Weights of a small mixture-of-experts language model, trained from scratch on English Wikipedia.
Size: vocabulary 8192, 56.3M parameters.
Experts: 96 squared ReLU neurons an expert, 4 picks a token.
Training: a variant of Adam for the experts, 497M tokens.
Below are experts of layer 2 (counted from 0) of a mixture-of-experts language model. Rows are named router (the router's row for the expert), up (a neuron's input weights, with its number), down (a neuron's output weights, with its number) and show model dimensions 0-223. Each number is 500 + 50 x the weight over its row's rms, rounded and kept within 0 to 999. Numbers have three digits each.
After each expert's rows: a language model's description of what the expert responds to. This comes from a sample of Wikipedia text that the model never trained on.

# expert 10
router:452503532462471465453436475548505528563434479516546511442505537464498413529562471526512487437500494543505488480427538550442513506445428577563406424445446453440544486588446477516550496553424477473361454488522489516472446509453537547452532521590461451528461481525529541562479486451451440363547540555466488537435456487379445406430440416499411471457548507428438469460500549569473519498535425490542505424467588488476570443519499544416447466478506552420422533456553490524541578497541476517521550434483501461484418478461555403597431563480420521490461502477488552412456465571430464438376439520524514454553469480478538479554503563459460462565484565517438423477500417546473450450581
up0:583549508426531536547463406459514446457499521453476529494539550520593503525532465525529501432523525522477410520542510522507441580544518466550533482526552517465470541479515468464499468485488544522433475455559387405574514519522507469585562410527463546443534456571481475547468490519445477552619476429491494499445542555538544570481465573482508511532472481572549531521460533476567422530619537420501471506487489494437479515523492522433559460436501519442545466580583514480551558451447443437533474503538406491381564510485517436395525539592502435437541442465424552412491496491559515523604418496555418484486452410425513569483446471516440403524388528478504491620551397508581599511505
down0:491528421487468482524594550495478461399543518506490481576512575503511464449548420479471457489516611524506474479475492524539522506539588481459498584443432458516482553536559564516444509467378481558439506460397495441502408492581479513542416418488458600566500472504417528543555469480569535547430472534515539405518545437525484439414410494490437522440518568575415532499517561515497514560514520435517464515523499474436529422506480529509518485465484479410442510555432485474473543437473511478633524569435483468431521554467503437486540586506565439502422532538629529451541491528506462455503469484507587459476515470459450571504546560508364574523499507507537427553484416467481576610619
up1:550532491494510480485567526457398481540435409528476465590525538491543496500530523505515507551451526571490456462572516540467526564503594481538499514396467488463469503489519483553468484495415490490427433554436547551445525603507521485594472494435575563497557414505422478488501481537446600583556641589545462417503503368536514539465518479548548499464535586507510487514498509422494540500438553422536519414531541546544543386538452421500503549502568509526440499517540434588466539479486478517480391553580499588518575594456461487506449469467537540461461477561512645408586476462433561551467470495504514523582482549480511521526474436491457590519453533575511598500564470520556568524465
down1:629424489522549542496588446427428492564487494476428503516596541479529610340516497503579493494570487561556512408456457441449543489581558513484547487510534568469474378463456438506526516580551560488503479526503558396457442467463539501528446490491470545564484483493477430425575561561468608560503538509551474499386542491496576539461519485483467513477490439539450538498420518430559572482534511523497470500468597469435547413551541541430477540497524523538537561518553513436460389407613481513449493493540518595491486533545568400534521546478531450501465466505442559438531482453571523533481420413405447537488445527552524457487480527415470521523500531515539501560502561489550473475441
It responds to: Word-initial "sh", "d" and hyphen-letter pieces (shōjo, shut, shares, -ch in editor-in-chief), and Chinese/Japanese character bytes.

# expert 13
router:507510518500493533580530440546504440363498534574383457535505497400547460445663576579538467520393536492424527501528468563481506471514511476468542470512469505478538516519492486554437451507545462455362517492455440557502458520468519479599471504518465517508466466448525513415531466598496486504451538551545448494294449444545428515440495457500490555524550549571515523451495607529552485528581512493485529527467563568570535501385449577476493552577431461470461442507582433559510495536457458472547501437487436504504519527453522477487481534516547415451495540556528560420523481556496524550481374512461513583447540514499518551537469546503515505554463552434525397479544493544550488413558
up2:488437571548460399434486514539488459525489523554541477446561508435475497458503456443500441500479518435454499443501421510490422562465406578461611478518541431569474412504411461464495473527502528486506479475428419420485494501441473491598438520506557338585486542504515482526425579533475475413585504498513608556522491544458511459511527468472388464524525495526518527518601512489492528443489540460433493463443507494505458522458446472473449480456551457532382465482563488517494515560432529546488570550518518495490447473568525456536421519428617517496447566501555491516456420506494533416478491535556519423575462440547507504586358524418505602432481480498446509518513423588484425422410
down2:528409552460526581506608431512456481495561571396434416390508475505544463515570438459515528420556476478503452562563493584375557530570529515497536527459495489510504504467504512570526515375502554504472383463466536446433530479505537542455492499511536545570546583587482498462530467544522522468629561461579529618517531441448488527495556556544484448493501634555567527528583441489522569493500469608497558622496457443551535511439473483563573433499412512475548520468540525502548483454563565582546538542502562403466495562448526504470488437453478497457516482548505511555501540612467491482582500569413470476487537439489524459493463532561557543543537571476494531496531466483570537498510
up3:474438509519529509506509479553493592511429499558473453507534473534498495432403498520442594510444506452510550544496399472489584439598434551504490481507551496500518490507491447514493542474488581602486531437556534511473515462549496532617481510403459502443511417552462549539563559427514528603570515448519515557486484541515490544540590566506506575451547434479539622484498451476481575439484457490492451519491357462475601583451466543520471468478522579408493472468402506479540512506526518467533478548400488587480509502559520486503432546424436510466417522543436490523571346483498502375473539385523496424514507501559444536556402509522532570503519473507597547478493459547409440564526
down3:454445504426594435478404568501505530527482450511544541445466471510466577467514562570355519553396545533397507444580500475456485482575495571487498477487559483529578508577518470478470580608442482504514502549572376518434458482520459551570424482460525503450528541505486448552489449501533515489510438485522529500460441488426478473504559541406524580509562473520542569587515498537361465469465516457503488478399539513473485535489407522494514414485499583494502470577563575508580506479554479430490516543443479592603492494531570503398546460409578456493510460458408529405490424485542484358416451467526465501499494472558490458499575471540481475513500472552517566436508428496487504451529
It responds to: The first digit of a year, 2 or 1, after a month name or table bar, as in February 2011 and | 2015; also Asian country names.

# expert 32
router:462448535443512433535457440583501468538435456482502467472429481392496503525488528528530549422460420473501576501514485480492518472490435484489491485593432388493546394572417499530504525569497495515413443431475452508533323444542471511546443533510423512491426531540471550485519510510440474502506502545540441504307570500524485482515496554479609491471480454477442513496464558556448465548513518542608445506541559570426524510480440541529472466557493451510414447466424402507515535492514386534511538507555388535530518453514519479503487575484464527489545589455464498439464516538389419491462378530457559457511467514456530548467524395506462516557574557520561480460473426463434433483514
up0:555530513496468364452532458483547521418511514574485449555561472533543462503478436428431513496427562507565544505426462442453519489467508551568465512506500483519418502485471456450479484529594502502552445454438495511500502498561471516525461501448520466585407567520433476555556495516496485490532392436493559489498494562407535405506483487442561594615523544555395473396535407491542503444538543412485499486542495488471657467440534526456522547455566484449571477516501400484434478485488561443543590428475456586443539489428519408469604553476446498452513534551542598550480518425553497395579489549486461471543488532444506538526611446555534564508489498466508510520432499559548486540579
down0:527508517387584528451497504517480522537600445540535456442419497524528422515477493401548495488471493442394499451517523466560510535409467529501512449348505447471424519497430480428547590560581500437540534586540495488467468326550575472570461579465600499505553441539563508584491492483405449509492481486598584541478506482556457560471535457549542476458403488475435520497517466536438484483608568498497440475503588548490446530460460463416403461507504511477514498446625509489469505421537538484508506525511442528488531448489522560552490562478468534485519439491465397519537527481538458488477501558472479550489456554492482496432592525494484464538549573456450412391578480551520463509584
up1:414557519500531460567453576520475471528530462476467488460494419395529473494493471447496438496477443568556489437398469519523449532492518486385513469557473497548449511470483489409549603428442408474506463475545511460368477499530478557555542472561477526568476543602514544637426458560476499525462544546455536494478497521534464424500540492493428480450441557490405487470452419460477533428504576503537396443495530456538563494458505535449492514537525541479444477402520501486494561568515495444394488442539533516488553430401561479560466429581490475440602507509508476591545550358523508395502553552459533477587444505511458515420517485558569562579480519469562545445479483453418550539501
down1:496522374477557494585498523543545504559475469498527442512438570489496513489532556532553492593484397433536456512530539453524470579387490476436540368458489503547504454539489437551513466459447392486450518531521557492446553510539510526496513553433454556545528514574561511576474435569426592462461611440489469527420451541449530475439535457411468487496513524511495492472460524496478422540527480484483542449484478545496671483484423453466512502458575517474508475504579498502557522497539455382483483633452419503482558518450424490473459568452376581411438456537450529503526533442513508464517531419423505412492433432490571475571455439508483486563506517441439594498575504456441501523512
It responds to: Capitalized words such as White, Summer, Cup, TV and Brown, plus symbols like % and byte pieces inside Japanese or Chinese text.

# expert 27
router:585435568404442430508555531491463502584444464493373578467501496461519506546478459563572527572496492441575532545494584546524490503482426566456459544512487437453505563484512426510475514585595425561547492568493492459528525522576545526473512476411369455483431490580452520503536421605552488489530463454501479566508489492471546588566421409439486459437539556496432416447469472486511431401464488546428552496488532488502492425437409550552483552497411470507531525538553497442464500520422559473508404567523532510560441526518544529489432546481520476488519511545521448497460551458422443593456494571519468487513598493604437422414479434443499514467531413541494527467515395459530484511477
up1:556600492493504451525526511466500490534386473605512501550532505503467403472564605512523470491547406438459508466548469462528555508527516563538371462557385551522420555490485499464552510528511556460486405504605402533515402546440413487458539548465484600506569513503487520429545523537487455551502554403513441489417559534395515471569620480537514451522518552510409480504485495522520483543480499533372442460461517532529531485517412538466531540486493504459552551468430574546540575496451522495459466479465521512464548440468523542525516502497511540533547469547547598615474548553674534417576520494432503565517487520523544505484564453494505571515539612546470554438492511503515467456533
down1:582508515508565574504516488527454452565414476584432471469560507455495456385613496520616439574534461459497440546500574497469454576510520575438540483497480473496428486470538479450530460543503489463496550530477528515494483478443467495439525550384505467522561440511532553455402476544464521482620465534467413504525523548490588467531580519476507492575602469561565462478489567499438557501691546487457482441551609592538547407473396510526521613521481577456459479420410538535491473440509558501533475415490572496500532543490547527463470509463437507484531512518502654556493470493504532504466423526436424574474469496522549529478535488488490458464545539547491530468498465407512450443521
up2:497528646452502542463511489574511477435489497429467478397545533488536475528488545468582532516486524596559508501388509475489502466394532493551563507495539504517478398449557458416474481526423506391541502466404487356507527463502556497466461468423517543467508430583476434424506468532506531512484458499482526458521435521480531480406572424452482461483502499541532461490482435558546401492482484556525507473536513541498521419515583480537455395422542530424583570452508514469508473497450464564568441513546609419480467509520579529471487498524466515505545452509516514455546506470466544517586459623628536532453501461545443445568499487525551415560548549491423492599590517498436576395446
down2:457480477431556434510454551490516531507512504445442508526442512428428507467535487459540533531480474463425503517552378454619418507459513582501596617519547488489515450552491456458416511531463538437442449524450551581464571505483456453495427508442470511543444583528585493480534477429570499440515621434551560428548448551477417469424529453480419483527440539492440494436564460523487430497432502425459485559446533490520605409551565527634500489500501517443504531529505431383540471483465450597562530565503537397539518521485587482530482465482542540469434471539540477523516507546425566472532441525549542382451483515495455428493416492505424458465502601508481508550543484559531476440462
It responds to: Pieces like val in eigen-val-ues and Che-val-ier, word starts reg, Gl, ass, and Cyrillic or accented letter bytes.

# expert 60
router:536451482478493520431526501436581556488471445436502468412422496556543490503481469434513487454539496492424516371537571450481431461475479408428481428535517444488559467501474584523497483494483398452451485521468528609393451522516471451501483491518456489440461541470436473479469400484449487517510479425436462484404491486428449440453506484482567580479422428490466511515469524439469517584466474557418575453409558525481449450462422541453486420520457473528523535553506456501541420584500424468457486444450411573533477461518559409435538532478508533527412525482500587549531476431490534421453455390441459474389473593537413475544511410528515479545453522514450576588526561521557425433474
up1:509575492515528490485463368482487491509433491568560450502513486506501521439490495430556541527510498506486324557500482561522555497542479540514484509544471554440410573472484468523585511488539443418443478542427608418503561499480466523503536483534608498578478542546548436524434496507546493532506531567587513506524561524563525466537336526489515459562470458511622503570448496546541452444502556473392511476476516501466532439410491459515463581455480455451528422596544613467565508409413487499545665542486562430539528563528522512482528530529521552443533449523580505464408449549512519430495503452573540538499485493480526537502515512484451596569528531463573474472496418446452571493494
down1:527518469441522567493524491594458442418466553528449476466507564541512471581493500620435430483528425492533484488439535492527419480621500433414446497519466541524464548474453551422486544407550467530383550481485497469577466505497547338548545473536475508498461503424493460451493491562577529500509435462584458457489471391451445531527584465397463489489506495473495448513523447545634424470557558437469508541452513551466609451441558484528507455543513496508443498557454401500508475462513432460592490468489508465581528542460468586568559529455500463495530524487530520402470498484497499587475540518549514502503512548428412515598588501648543478520496480552560494536486520478600449469558
up2:423504544485611546479479539454542580483570579569492477501533421567480428525525394475529463576521471466522485425624496509506466481393527479510429395447561459428492422431402512415514466562452541501525488422432520484526527570485456482529442430495508397539562396465453521497524527511487590578528497518505530482507475524522441487600433432509552551460482525415500495453579432461535540424552491581473529475517503570430448392581457506510541523493504443511454487499481497522463471455564504425495546536582476446554540606478429463568461491503530475501482568476421590503426473529450530527423481490480565497490495507592525484486556491465451536604431454635451520479490476487545418542530
down2:543544393565441541481495494548479491539479482487465505454490526512528466520549503469530557490501477588600563487409514508522499520512509479498410521527506536481428495561636530504555430405505493491518502471464563546555556482531493499448518514560527546442460599449505489411378535449568435461464551495602471471531498493567593595542549466585459539495423545506438480435453568365472563455493463565535475415564387483508490482499577566484426498464533462463507512523467644626465448493416532559534497497555455485439514546521404542432584454564390513456566394552566483491506536504564508456547555486452502470567466537439431552485536495529476459542419487564509504497493474544473495543515
It responds to: Prepositions following a verb or participle, such as diagnosed with, injured in, died from, plus word-final endings like -age, -ape.

# expert 58
router:551453510538535428516544484492469444558537499465578512508539554463534406542522436496474545613435482558541469512504450501529521400506484497481506529493470398536606560506564460565429441515487478522498493544503505476441359572541406519515524478500515456446509603460429433483551445569471436478493539552525545491416457536563520518512472596525422458539575504553564544466608409505493545522519538526585588608507526427505529466518474443529382448536567481476466428589511459548451488521425542533494440442475405545604460434527484436494475590474584595514529511473540501477451423523465540467447530516532477400542484412521443575486577585480573464447481557499522459526539481451508497561491
up4:522527446454509488550503578543489493469502561491546556503574481495585543442580483548521306486564526547508401488519483524532394526436490482483531503503519505536518466510510517437538561526555491473478507537495489594497526459516563418491557468478443433469504483493559554500404478516548498579574436505477575542580444555550538598474450504441468515535518520515496581455550477569483466478558563442436468458590445506572431539402438548529553589514625500490502479495423434448481468510460501493451517492529488450612519441484384447562466464535503537495496545445565493424518559406569529589475532495555551486486512447397437497490496481517448546472441610434562498522664491486472549474538
down4:454594437598548451541472533531447423552499453483432493594589473527404496526468500451444525603440547513506504468585586463557489484493475489529457432525455452520440487431575494519509548549491594478488527473426517496419495471523506419493536534488501530537572526447496456412537468406522583431565471500542491524541401452493430592629438545456505477575473449490502504466594481451520512553522480579492542489494580572443442544496440461590515444431546541561497504518501491530614467469574471519565477542520545440591541534410465518534516497527463502473605491518498453472373503478554494565547538469490456554520450454457511426583467468553559402517606436469426524543536472502554477546563
up5:491540407444596600543528500542472488548554466600512521562528465454451455515503496478488522464550612438494453509406567551539561511499534580513539446528513568462547507526444493497430399492488491507438423549527465503498460478438459475465535420567486428429358499468576440585436518552525419424502588497568517649512492468580520526400437489522419471576497571406532495476484511539435548439490517510511386479578434493515545530506500484477472568463524624404477408482556510451475538446531509500494404499514536523535516479525542474539452499488415538544522459569445539460384503483555482436468507427502458517506551478616474481440452481596503526510458490522459513521472512443575479491521
down5:598542490442497481510556538439494561515492527524565462486538559488440455466468576455535458531461562538574458481398453532545455588555542508547488544422491483500508530415519522513464429543491485617591492563497533619498447440522587516535415475637421534540558487447506420542448500447504463481498441590609565571479476462546543516435440460529469471429412468488466499435478484451490451422511503520478540539423445663518523497527481485539445587651488439559510497448531531535525459426540496488544567571500511521604482564463491570500498593501490446410524514498499511471443516448591476444416501440497462571504484602562451545503533576516482548535462491532508543506531532511470543490518
It responds to: Middle and final syllables of foreign, often Slavic, Baltic or Chinese surnames and words (Malts, Wenbo, Šurbek, Mindaugas), in sports and politics text.

# expert 44
router:425451554406462382556426609507504399477483453370557469526478410421547523518573484433523533521453437473534517419514468494476541391448497422419449551437556521447473456468543443499469521545435411486563564518456570500484454513537429504514418519505545407510487471502488417503575456420534551398468559603467451423426459555608474476437483559519511493544517479532556490452464575543440536523557582533515490531568541434535497481452455513515490586559485483540520533551542479559557585449495568551517470450470454526552491494537489414405514469543435457555507488430467522442474499534507557451531518468509448469559525536475506542461444536488412437477569507525439569428557462538525454544447
up1:469593499476523478472486447486566441392545564548492460581518511468499478472448459595490620557522461435514448484442420426544504570542555470539475480524505536493462446484495462499484380469411488589499507577445505411504461548521497524404520541516450492505505469550571505671511561492487552499543598535510389459533443491495551521578508488464491553433464501507531498517475467408362473542461485563537559482546532492470426526510495468520503372437394368477456482440453540477500486470519504533386474553481550493548617531509497510463587558440453459511500494527540469463535589523529509538535583495543559512561485493502487426473493491481534489481586571558467520508469529433481400609472
down1:504566533511500495476566494542492480461488462552392491432542538402499518484461451514480432455453577444538620512583501577500527500473494552490501477386480485570478505478534519583572561524494529431451487512523481496484495519437523460510509506509572428522380482517494485440490468539479533537530525442468477586520655460523517569588487536445514519414533570490518455464422566429511529537543409560448579461433485527489449490510600479597510480377478516426469450503557490410527410493461441501486454568354364497547441511470504448462553510463553546486473490465434577417482515503610431489559517522361485448459510470435511479520429502463442475550503546567525550472533469539541530526549
up2:534494568522409436509547443595439497498578499443512558486503511582456443474404537524530542526513610595489495519494523441455526497561613517498497618506464499524499487519564518523577509483482480548546536592523454488551526382442517543472458497553481503512467438555523560482553428478450491482551498556550586477490530486635459482487573461494505529426417535572489496531503551536576479458621488512524386448420480565561513446490496531500552506539485488600625495500485572403549445381485499483577516506461506414524462543476603521537560409467457581529487464461576417454566475496535530501527511598526558502429484509572450545471460462503495531516572489461524413496541542558495439579451
down2:426443436474497497496451526489445481456586523553468573504453417502494493576468450562443532497477482533475472469530486467509573544486498590507539634490558476430531515488493527467444546429450506450505450423474488461492509477415508436476470491489538514516520482469440484525434415471514399395396481489437509432471483445424476528449514524530482558388599639486518438550560486539433578506511477548521462557475424438454542487519446429615429458434488569544495539478477449543557516492546561521516488612528466521481393464388500540489491404460560505562555491487446463445448513566536487579483468459483335534511538521496471424465429461583476511448432634525534537465549512536503512478480
It responds to: Final vowel pieces such as a, i, u, ta, ha and ia that end personal and place names, as in Ital-ia, Lind-a, Pun-ta, Z-ha-o.

# expert 34
router:503461520528404451544442423573497535532522541547492531508519516496531518516505446524427508487504528470444501499527552498493567423388430466593514458402457487352531529568557512506462556478520483420441432560479407547486430467495469531506477417589429454566484512537536477510452444520531517501554452467420495527503493535442455507418459472533374458432488475447569457420487590491533429423462560398418487488489498496540513394487533560505559571478536462529488415543484438436529542430392519472460415464442491476508498431430495534575435514566450519477556428417552484479448448597465552575386521523499453521458447448450427594520457448563440523507506478437474437470517501458451502471454
up4:553547464573604347491520540594526522544452549438427621491539441550544459498515583447513486501363463486483496365478556516553408449518466430510515558475499556511480625465513507436468446549536446456530511477472470394522496540530446464560490484424439488440465525489525500466511522488558526552356558507553599519528488576399465478605439522502531543535513504536455557471569481451418577563560483520484445507523588479505463488555394580491508543511487474463572456429471451475536519477478487560520482475518536502489496509555539468555493585502516580505615441532527523476498528490452514482467600497481544465489497446441513440482443496507455509513456520543580420472508451478398423480574
down4:493498484486527445528455535485557435448510449455452551479579418526547606486587477477606530508492500521588598453472546478475542452527522477502453556579499556548427494431486522558537568469527446480545552540478511549477402475514488427546390542545519446516501491541489450543557596538568533434529498448469427480417503575483428534501424484451577539490433552456567576343515513548461522506536566520597451465486543458607593476467459464567511496533536505532403541486581461496446550532449522536397431554415436556431539529475479501569550507450469497455433491510434481508494527547531445524493656487445539528406420563479436474471416518450497472510467515505512481588538531447491461486497
up5:493552552524516638494537458511398575442531513579439525451448443482378494466500415471498534553545501451445476503563425538443488501494524478478384541550485425530438551546474485505536528422474496458550532544470592486532508527526471521482474501420516509469516500603494496465494476464426558568552504432515616544585524575473551462487531517486472537425462537543459527484484509510491451478572570475572490463552501426452600598500524539491396535611519453619522539436584441514546480474472471408431460408510550498446487517469474459472466391401440466391525385493436531479444526475517521536529514515491462524544487465597551558504490480518493455420526391446566523437543544456538454471548
down5:472538546576553509534459449524550543484490517543489417514477458468474487480419414503529497549453531460411515514569555543482505383434607488424482563501479389482503562511494546516507521494518428471484490575482469523510490565508503577421508520474509441559431456612526517603519510416442481457545381464485527514574470516543370478524545545404517529417456358502537512446577550441539393432534554485592476406480442495528495488457497488536497520593493470526419474536542503544530566492476554414407521453485500552501483456446453513583477540526461555464441604549462468483537502526597498464483479541464443493535505553457515471450444447542514518414526503371532455486552517474598420521570
It responds to: Short consonant pieces right after a word's first letters, especially "h" (perhaps, ghost), "pr", "v", "r", starting word continuations.

# expert 1
router:529450496537526493464338453474532555387564476469584436453508518460546556489421612423447512505499566537526439553505462504457565479510463583588541500489526512386503466482505465546497498419548428466523424528462567538485437550460495532460602553500530529446593445547498485496457392582462594488577566470540527519405610460517435444422598479513576505560486463488517525412518476422525571508571563412562534516415476432457560526516452546445460543432560470487524544590563558502588534603572521535473587500474547486511480466570464469539480445536497468462477511560466514479515544502462564557424532544564484519543493500539443500544457511494521526567502524538537510412487525516561501517457
up1:494568528546579536412533402478501508552483494484541517509490526421506525645462544515507492517433412408436458448446463578524568478567610468489569559517515572504527370541557507577521531396536532519436528511483533463430542492434440497529511537508602519377540381457440530480535499551578419436557562483485520472477502488453505463558496481448453462591522484454497544449468477477471531497474458471432544490549546527533506453534497515513477420458452415465482501578517446477509639360524451621565450485569522585513477483482511492517388454512502514532477414503475458493563519476529456458523432439432501557484470581555467429512514521442506532518514499485470571472429435527437590481494
down1:582453491428586490443457503526499531488453518551496519542475456498462480571490455445539538520472479442544485514462432470511435506551454478508533600456491611444539464480512411565475486443503559571426408506480580403562565549486427445565562569562546449495583461561502483471528504517553548497523542425469507443494472534368469452531533484499547503606544473502521481454489444436546569463490532535549392541606558508590537318535554544462536492509509496468484569522478499465449518408491462538520491505461453572477447503569491411475552523468537585492434447569460488460532425445455516580420420487444407507515472486541452431541544637438517494504450392494511548455472471481457506481517
up2:489537583419479453607564473537558527485484512400399463487572626503509605480491424512499538604453461603486508581441480466529470502529504361515560537443594434529533445515492502544446477467644432480555545499430592570542489570487532530516439532533472459501456505474511596436511486560491474432478443580608518436535536626477524528452488445494479459447513517474461436466447492582541593475448605515550545517445558492452539645499520451508496515533494463538483523528536514530449455491584478497579491527539545504534456514520543494531497535475566420486480484489515500484475477530518493533488475603564522487573466524565494512461492482423470557540430459536489538494579629556506540500458
down2:546513437572425464506457532482556496442529445383426432471428513528489525484468518479454489538486491495595454456526425511455487535472473552526492496508540447498520467424429547484598575469480396436531463476495509602537588472563483507475487561521470405485541400487420566420488427478477511501548492497407477420485450538474601561553421505503550564463422531492439469510577459446463460455547634615462479539511505541493587557482586521630530494521558499508537491504569548537530457489474532486540428509431495482526487455560474471482483487504629497591533462445511504522517503472476494552414514526498488426507569397502489560457501483400445458450551528435570602565575584476579481514456
It responds to: Suffix pieces ending words, such as plural s, -ist, -ing, -ed, -es, -ins, e.g. wind-s, union-ist, reg-ist-ration, govern-ing.

# expert 45
router:490565510527527455480449493502475589530553443568516520459411481410444537463487476560450497575478400606451489528531531473559428526537512602524502480422472494433503538457455465473481550515510470510395499466531458538423495442471602523590471465542444433486511540563483545484450435490587511526508513561499439470499549548448565584567445512498480453556438532526489572579458534594472495442443436559491468538466501477490446474500482492494485497450575478513469561403482461479490544444498424577566549587525515468462501507466624526553439428396513475515502561544483422438386497483544584450341523428488429494524403507491415441455551494483424541484498422468453484489532446555385487499563
up4:447460453519538587540521543328493550499516500402500577415486510518559484525456565553481516508543491526453538553501570562477516542500510503454485555550443516458629553452563484585475545488535478639424482552508495547603495475477542586522456424475572500503506512455405528470520536492465510403421556472439479528541471549463587431573464495511504497506455508499470492560450545588444453492517452487510544612554564616525436506585553443434428518511480531468529529541598573476564485520447495452581500490473464430463539471500464453585480529515506543546509533515452448508470549528549459459581455460458494497619475415490563468532537491518551479519392538436439432535373522570538491498460
down4:536462569511535545492510487426453646549503409534544547467500523570482543546413499472450552443523478540488522516442454540372517604502492519517550534558515478526568593476533534557459536525422509535485431542431413591484539601534484481517616477491638548490508499448475576496553518421456458428517527479472501514444532515452556522446540486450490434439494475593567534559501549468475548528565489470471480566591527437462458462501509540489553444594374500466464501524509469572487578503487449472476490482556541564461419460512503507446550404527448529419552500501408435602527387520553491537496434537470465450474541527523415494439449478459564520541511579506514459409420491471404477467495
up5:553435413440526545508502468376530468545453461542490391470462462481551449432404593489603464520435532499535606474505506462446469585500494502476475542572584539449383520597552457565540453513557475509547592558506552427543455484426542543481454497564541456491396405466509484508482539525513567509469494537462506468466477445551455479498561477515469526519431556477555532522521468498507578518494509448536420474449459565571512496530482502469432486539472551486524493503510493479571441523413554533528431549538544466487523512575477464481537399485523557540537492550508527471519448372482550504446504491462512655631544561469508539406606505501536473615603490525539458486481584443490499441420
down5:586445495446474583526519491447587509541489544546465449485577479514499494523459547455455506493488449353585625485574514435416457484493492497422474458585516495528545477464543480500561493496530490529499492442440519475477385484562464551504513505579544546499406524421515517639508497503594533505526430495537550419459525381561536489489464532515514464523498531427462395500555442482543499481508420477464402523589509482502438538532523539477500491494494516444494475567558500461482529514523494471496604468405541399471493529578544629580487475495364614503551517456606555557477501512527520508524596511480516505465475552434593537453542548492576494607531516543519512556451574425560483483507
It responds to: Inner pieces of longer words and names, e.g. gl-ott-al, b-arri-er, ter-rorism, plus ″W and ″E in map coordinates.

# expert 19
router:478472376587558521512494496454524524484600521524538518548470540418536568459396534579554504545547494582479540555529459387452566565529443620511508518522467511544453469388468458403517528428515514545530443543565496457565470555528541509491499513432442509432518491439461516567443546474527583467497463501598463475526520499447507496474544484579472439555579555485571474535433546559538511556459415509522532541428471515489500464555425495509543560419423509549523495506444556423596508422387503510439431459523518480486469521582559436562546454496578470431595459527500433465463519500472492541503589515478515513522547599562467547344415405467452486478564512492555498537506459547444505503500
up4:486527420517589494519493534434418551536481482545483476497507471549475534489556483426489498587542518497423509451548475478559451412494439454429468592445538513473575561441521555517515450463464426503438430457508538460496444531587434486474433482381519501494479518495471449558570366548479469632496455508484485536546452422432583504470450496627416450445522627522469503485492444514565539584497511490490533442500492527453568455597547376423501629503577539500478532456478517563496537508444527558521573537447468549496504484533481544487465511509432439456458561506504609531550446500565507508450473519437504478546480537512503424535506494442488471566414474584459481490614547414490515408574
down4:504494523546508551427564487487483508464495583541491564463525508501553520438533486534508497542421497496399476484497441450499436491535548569517517475449465490482485416488500409507494354555472453445470551463578495539563540495467458462459550450453500351432399462516528451452510454584539432449561470429465535436516436452520496468468510540548520487532497483574480519538464436508479479537533579558622524470501438505385531510523504462438430561442556412495485497466454485435528535514454587571532509487458512523443573529559483489538579514554537373485510493517487536518520446499542511613414384485480514393525446441584341559457461471593482435485407542469529472481506481484480456426401
up5:550449470552495506507469451436484427554495443551475501483522433590507504484503540475481511504469520568408601392441451513485516398427462518456460477522539608520491455574530532525507450513483415452497487459412556572484525525565506549546424512459468547508466484612376502529586440553574541428520522539496429521537549488462548500424450436501410490480515518421534517419506481577596593531483544521497427557493570476464607505528484383507485522504508410579459490516472466529502566599537502544484566450439551595457490486531427546503515468545516527476399538517532516416576513533450593513481481549563446585533508495496487425537565530534499571555468432569420511402509391461505528518479
down5:488511451515509529527461582514454537484531474539556503524446569517480507359449526469476467570451523567561451433491425554546294458457576632493542485614465580621485544433586525389508570525440543503490502479496548538522470562541576444564496461502557466480418538462485517470448520578392443456584504444562521504487525501571476433421445524477597515432493500532360454549539455505419462521549549482521495488511458470470538550479480508537431533472572493556511516547518474480499441449515446534477446478484491439467519554465529549502551447569519501515505564515576590485548488472494497623475460502531513581429447491495419555500468508542533588523484485505541471488500588523501419454488
It responds to: Inner word stems after a prefix or first piece, like Ant-hem, ad-vert-ising, Am-end-ment, Organ-isational; also nouns like author, world, project.

# expert 38
router:492435539450495506447579513487500538489542563537380579420476512483539408505563455493511507543488411444458489535571471487451412495531428490508583598532540548474516486517552438489453466575386485461498473545485492481445448566469444548513453535435551505476468508540528474446520507462509539419488618599477518431431538532475503554403434528555510447533447555553582501490461624453580530435508450466515549489428578520510507434549452529453448505531532543509509524515553462403513455399467574509492594450491561585482474497532593452499454553443543548464409427491500560496469551595572450561441467531472494390580537455531433548521501429483450525474550562586430500420508471544442536472457
up0:592555534538501605476586455507552566489486528465395537526483510416615498576536547535454412574527485508613581605419472522516520497546536447538542419560420483428536432441409565509553509502509458480430567502561485461584487537500472425409533503492548543534478516456485477517511558520532501499575498482341490503525564465562541528498618446465551552536485537577552558487391445615547504542460508479585474479486549571500517484523492548506571458526519522511520474472457436437562491496446439511542500433533583468484391520622533498509537564494525533500544530480600584480457528548507479463437452552520465430508483444512499430524469465491500467492517527487467512561554593439502413462491
down0:451471516541477518436467443565505521513486498469474630446503502591573534559522485640494473461544451522459432456516450517558420521558470509554549419484454470464508551453485594476418553556520376485453498493435430550455541505449533491447451526506494481537515493513472443497449466528504531519433379544456385461511407630451513536612553448527512525570437499488420595434425564527494580500507542415504458515589463447597535484509505469503503464467540531509475541468493483514527550493471496575489495450553514411593510505448552593454597426539505513481565475582438568502527465463570569472465486468422392414486450467444484486426423510546468533520404546546512491521527508476461437482476
up1:532574437543424551528496580535510573587570537557520499535521540549522522488509526527480461412378476511466498541474589563473482447652433519581502472556442521489570540463554579517474464496518519487518508524523426514486521444548474551483473489514510459467485605540505527542485506473596430504476605557574506605511571565455433547465538571456464434401535463527485606610392552509559511508541529521493484481554474442493526598524477472484466502483586519430513522474457525493397490546503491516540483492485496547595611383457506575489571517477487530572486502506478518514515422468397493520540583477398545451453583471439465528425398492551536473473552411557466528501479518476439490455573
down1:525427444523555516591508484521570510471488562427551475482506476438464563593460476490443423477498514523509441438413460532521513567534470565534504475515519532478359538521491493431483594495520503485560452501506486561603472472475470498484613572488491486469482507484583477508499436551528523503478442455519585492511503369519497535490574548479526546502512444526509529547491447634482446566536562584561430542478412470454456528515512458533418509385461528472528427542476497502452533487619446497465401499434535466589516473539431534504435555498556424517573477581469573569507507435452520460408585569577482504480543659440558465468456480489617486524515439511570516480520500507512557609514
It responds to: Short mid-word pieces like ri, t, et, op and rop in names and words, such as Pet-ri, Pat-ri-arch, approp-ri-ate, Ul-ri-ksdal.